Below are experts of layer 5 (counted from 0) of a mixture-of-experts language model. Rows are named router (the router's row for the expert), gate (a neuron's input weights, with its number), up (a neuron's input weights, with its number) and show model dimensions 256-383. Each number is 500 + 25 x the weight over its row's rms, rounded and kept within 0 to 999. Numbers have three digits each.
After each expert's rows: a language model's description of what the expert responds to. This comes from a sample of Wikipedia text that the model never trained on.

# expert 7
router:494483481514479494512493515522528536511521537491484500475509467467504490518483499523467510502471514505472523456477488511517561513492498498510525493514490474523498514537494517536474494497487532432537489487507524487480530527501514498459530487512518468440531494511500454489461498514472505499492519528530499525427577506454491503551468449512509523489496487502521458486465531459514516471522
gate0:487513505514493495499483451561460474475514467480482519540470476504502498487461543502478506483493524509516509486467539488504502483496484498486517481469490509511534479529525503468452479489498527517502532490515499483479483571516460447486482516493539469502512487512543476493477523487500471466518524485539463436486518477489514530521508500507479520504518512481538560513496499506512501501496
up0:488498501476472510493501508487527497505437545475518496478497521513477479499468461480489527536515455535466495499516471479553487476571486483458453476487521511480517529491478516483514497531581479518512516511494465506486497469510515504526530496491471511472501493462492507475503461528491530525467518535460504507504492547465478481524478511488491477524506487507538522483495490552526475451510
What it handles: Conjunctions and separators

# expert 8
router:509519464450510472509524478524539497550481530481494505513558482474527518471459531471463531499477486482488492439478544504530537528509509498557490446531515509511514448541472521541501444516502512527536480491499496486487497517505441520494510492540549494445472486471500511487465483503502445483531532492505503494463536519512486538514484500502475462462538513484503469474510485468533497522490
gate0:494547499508518529493481520533525502515487481486499474490511524496508534471493509482439501477521478474513487506508524459554439552494516518555493512538519481499490436494483520552497505504499513525491466516494488486488505496493516471493453511523507528459509541508452489477537481508522430470523489522487517483459477467490526449523476497482500476471549480487491489478507513504522525495465
up0:498497498491494508485483501471513501470529496527478462522486484506472428514481500513533533476481504528478511510461503523466516480494486493499515512516467514477490544500483491525493500477525537540524492532494509519451500509525534487505498490504446507483477519513505491511475519529497492488473528466521556498528477472483499518519499480467504545507472482527496521491471544509490447489483
What it handles: Verbs and infobox labels

# expert 1
router:495487511513496488481495492497519524506527492496503471503494471511554554500514537511501504503487461499517543493462504469487516489504494514528533520517526476517492460495504548497522464498488550487490499528524512502497458539495481488473534489507490480495512442479492438504524492514480454477510499509529482522514555512491508506507501484487485514451496473516518447501469529450525561486483
gate0:544525451500458487521432443487492532511489482509503489510521479507564540535490462510473507534542524470482497467533495447518520496506443462517500480453529481485495510493507520549474500525528495467519470548510501541487481480457512543516509457452458522520499520500516511496477524489471481505478507532503521488525516494474490503488480500494477534531509486488499490498455476475508487504492
up0:492484470471505501478443530491518524495545517497496500547516474518505518514511487469483500496536462467476507469500471443480506476528484465491485516461504455538546482479514540519438533520532528491476476478506500558472487523486537520532536480456443530496495485489488521507449452479512491475480490521478483493511514494473512506482433507477494564496542533476512497474492505516485514492473
What it handles: Table cell separators

# expert 5
router:504480471499496519477539511503539522530512493511530495496557465488490497495531512551520475506468492484526514528509523510473545549508507503522505477506508454503528517556473507493508447524488493479528515482508507481496488553490462509475531479494481511478508499455485501479501467478467520515547503478494510484506505509491517471507503471524492494464480498505522489459490520479498539524490
gate0:479538504459489500512517513507521510540513503492487492465536522497451485527500483468469460533520501533499504492502518458482522492545533485562517464512469523505507505513491505544507493492489502499539438489472475506511482510504518511501529492484481484535519484524493477480483450497498490527519566452511439517480509519510508452529472517511524498498456527567524488517474516477477503489528
up0:481516529490521478498526480496465492514487446478504502481536488476470524531533475526467478527488518486541474454512503478483532487534526490524505505459502492487502507442491536481510502478499485533491484468474487523499464483501493473534554520509506501500524468488513464498434483481529479515520524466526483526475543487534532493558490439532510525475468516518484561479484497493487538489492
What it handles: Name starts after prepositions

# expert 0
router:518478495566486535524504504524540476502556513514509505510508523482494513491505523526491508522480477472502481460445462479474538521511471489487520484497502520488507507495474494501482476507460537489561521477503502473476499553486502439476529512520514481459522507442514504471493492548520463480522547476512501514510504511516508503541498490548472479503474543504517471493472497470505525502480
gate0:502520487479447518491518477471518512504469499465523502467517504510514514505508505467508487504481533511518493568482505512521450518531506502493473485493525499455522513514504527516474475477493473471522487475509524471520530508512532472525543524488504490467528490480452555477507495450509506500521524556508494502511534545511546532504555485491482456560498511506483465514511504475482464503521
up0:482544492511535464525490502484441514494473508507553479514536480489520531455490521467540526510481540475529505512498527514448474505509455510518450494513535488502553537457492511508514512517473484499501503468502497505504501528482509487495517503512469527482484500506454496505478571470509488568466495516495511461493545551475470536467502500467451535538506493500535476500476485494535504548483
What it handles: Head nouns after articles

# expert 11
router:510518508466503511489527480493524456556531494514509491501524476474526487510497515491505486483469472498480491494496517506538550516479508531525528509531517502502501485490441517514512492541497501508523488543506502509517476493469485467463542469496538519465525506463530470490481499512485455490536520484484540497463534511526499481524525465493497469505461514528492448519491503494523545496486
gate0:524523495483511522503508501498480472502506471526522528479496450466557506494529467442522496501492464502490488480544538512491478530496485489522537503524481467504504512450490478498503457531500507526466497475505544510481501508489539485463550522512508483547477526474515482490501511519522490503514482512460509485514524485519503495478466505506491513469546506464525527541509524501507515487505
up0:502486487448506497432474535535487494524506495511499519490445466467516516528536520490490477518516458489540483467517467512500494515524504460495530511468475459460500489485505484492535477556514522499472461506456522507493508510526502460483521495453489496523546517486482512524478507451440469483509495502466507502494503497502477510518479457526478520523480450495480524505505508504526496533494
What it handles: Prepositions of place, time

# expert 9
router:495483493511494544477516518530533508501544481493470508519534522515518493506543508535510516491507480507472535447457514506530548511517489476449494484554537510497535523533472509488492486487495525486530502515497516475493502524459493497514510472514523516493519455474477504504515455496501475487495524494542525482470543525511506531523491464544526495498488478507492514492455526472493491517482
gate0:488501504488469536497535494494481489548498468495494482520499509500493447549489524514501542532520492511480511472513463501465538509476505487470470507472487524511504504509491492542537517512479507463511502476462519481499497504535502514502449484462475545526503519533485458543551489507507434507507524495510456475499458519477475491493486463529468498507489497529512519523507504451522501475470
up0:484472521467511483460457474476532491474478537490474532490469522502492544544480570520568459541471537533505522504505498506490482493495507504515439491493482477501530486434545486511462476502511532478501501481466459493472482476522447493485470497517499492489487507484496501489520471538500485521485482500495487504500512548521448494496521482520539522511478485526491490456500490483492489545447
What it handles: Spaces before table numbers

# expert 3
router:481486462494496518504505514488508523496543498483507523519524502487541515514519474479525524486499492509510521473447512499494539508498511462542455459527532498526529493523454503503514458526468487493512515513508510504516500510466453492480586490520485508489512469436513527482454462494459460519541523492515511497469499508501482504543459530491503472466499510509517483500454523491515533473521
gate0:495535508439502500520543489502498509478479490491475532478555500469495509505477522574470519495464476507514493502495492541524530444467519485477488521495512535461476472497457504531496492447513448453495544506451519485493456509511509489505511460506475490505529486453515500501548519503536468488479473517547519527488520489496470542489523492474489525519465463531479519508508436501513493471511
up0:489510484523508434495481442504544489534520494505522503510484459542505454517526471485427505498466485503519459529493544475484509540507472506538547525483478468465512504504462497452520527559465516515469469497531513493495502497540480488505482472517540491512493485531515511454507500476489470514512492537482485516473521477457504500502498509493498490501498479481521485447497545480545510534520
What it handles: Proper-name continuations

# expert 10
router:459534481490516474492474520502479527496575488527528499522484491478542526464511513555487497544508520468507514474499504491458518500498493513494489444564495472500491524536478514510506542514448526527519531528515553455473508502498477504476514503514513471492497509463508515495477455489491464500546495535479535500495525537510516531515457526498487488498529472540518469500476530461504515509469
gate0:511503464530500477472475499493503541528472485539505514489528511477486524500440530510515479510475532531513555466467484484488518505468477470504512535485519504480514519496521478473484514525476496492518505508484530475458480494506519483495539480533484569495507492461523525512448495496492530454534498535445485480509507549464478515497489470512493515531463503536505524478477521487466494468450
up0:485467475488468521459478467463470550526511489511489537495528523443481539518456535521539485484503530525516530488514482487461509457471467453516521523484500492481495526500472501452516510538465491508490434496494547442460489513501507509490508497542471496540506514461494518518487478464522512465513519518499485509486516560460465489523540493515468509531483488522500524519539504459467502483492
What it handles: Articles and heading marks

# expert 2
router:526507480523464512505499483481495517508536539506464484524503517489502518513512468526519491512509511480484487433467518484538507492517502479514475498510528466553515536525461505504507488526462487506542493509488500505524473509453478483526520523518492475476501507462496501498481492510517449475516551490517519496462524513547484493513504496566496483456501520504480489485482512485477512527483
gate0:499511506496479523512517520521490457502520499584480491488500519510513515491512512491510542469547535493540518468472509488527491476456496539526510522443549468510507473525513517482519514555519524503549446558488558491523497500498506512518467485504483485490499465469502487497492470531513498566504537490520511510531483510549508508514504504524500526455476540486491501486512500507504494503442
up0:488503491517482459521513547540497462493540532541492463500521470458493513495475504523489519509505491454502500485482514513488464449485528469521490493500477477498510493516518532500514523502519499544506509466494501468491516477513456486526509463492494478530549560492496510511494506511502497532481487499487484461507489487483506498540526458501496501462518464513490516511476524484506500559506
What it handles: Subject nouns, line ends

# expert 6
router:484507442488518528486516513473535503504505516507510527473507490502521495536495494478529528478468509488489533479483510515525541493515469542535516479492525498510503509561492496530510491505495482491504515507497488510470532497469495529459529485518483466493512471484500492508487488522486505546496545469507504501499522483545528496546504520523506494517536484524508500498524521453517559517509
gate0:459522504463489519461484496505509462515435545541504520478511519487506495495494484508533535503531540487466531524503518506487454503463489527475466527481495486488512499506485472469512504552551492478493510496558540487454483521445544489513490416484515531495523520467547483521494484474497499525495499488506517502540504510504497513523512511512470496507480503510527528522511502467509491527478
up0:510453422516506471479493498462506457514489480474535474487511476502462442493513521505564491518474478482505527466459504524495514486525530505497488512515461498538515461503481491498504558517508456499477480542544560520499505484510527533482496470507487529519500528554492469504522467508458511522477491522516463484511486481478457455448474509508518503511529519480491483461495501475531490496538
What it handles: Sentence-final periods, quotes

# expert 4
router:477498462455460535483513498521547524499540474498473508535513459495523513497489506518513495490458495512480501482466513510481514523496502495501508460541508492525511488550498516508530488532483511484507529522490532510489503498487522521520516500507499544474482495474506479481429488527464519507534514502526512506518535515511524489517502507538436481461459499503511458519499494476509541522515
gate0:467490482513500518478521485523505435453482548471511496463541519496520479501508516503534474453543516462475508492558510465455460525553482476493484456546462475456520511516483511492527507477483492491540505505519477501469472464496477459455491492540488501515529501519501465505507470526494542495482482533468490459484503475536484460498512465500500472507529518505463477516478476512482499460496
up0:500508481524495488483540470534481429479435538481476505471555465530540503528555513526538504488502503513487456487472499493537474488499507500448455487500494491471496516516506525487477514438461477505508502502530486493521498520486503483482514477519495503552543532541507431507469469519510539511495483554474514530506509461459485478490507495552487463477500481517503453503465515540453481480466
What it handles: Digits in dates, numbers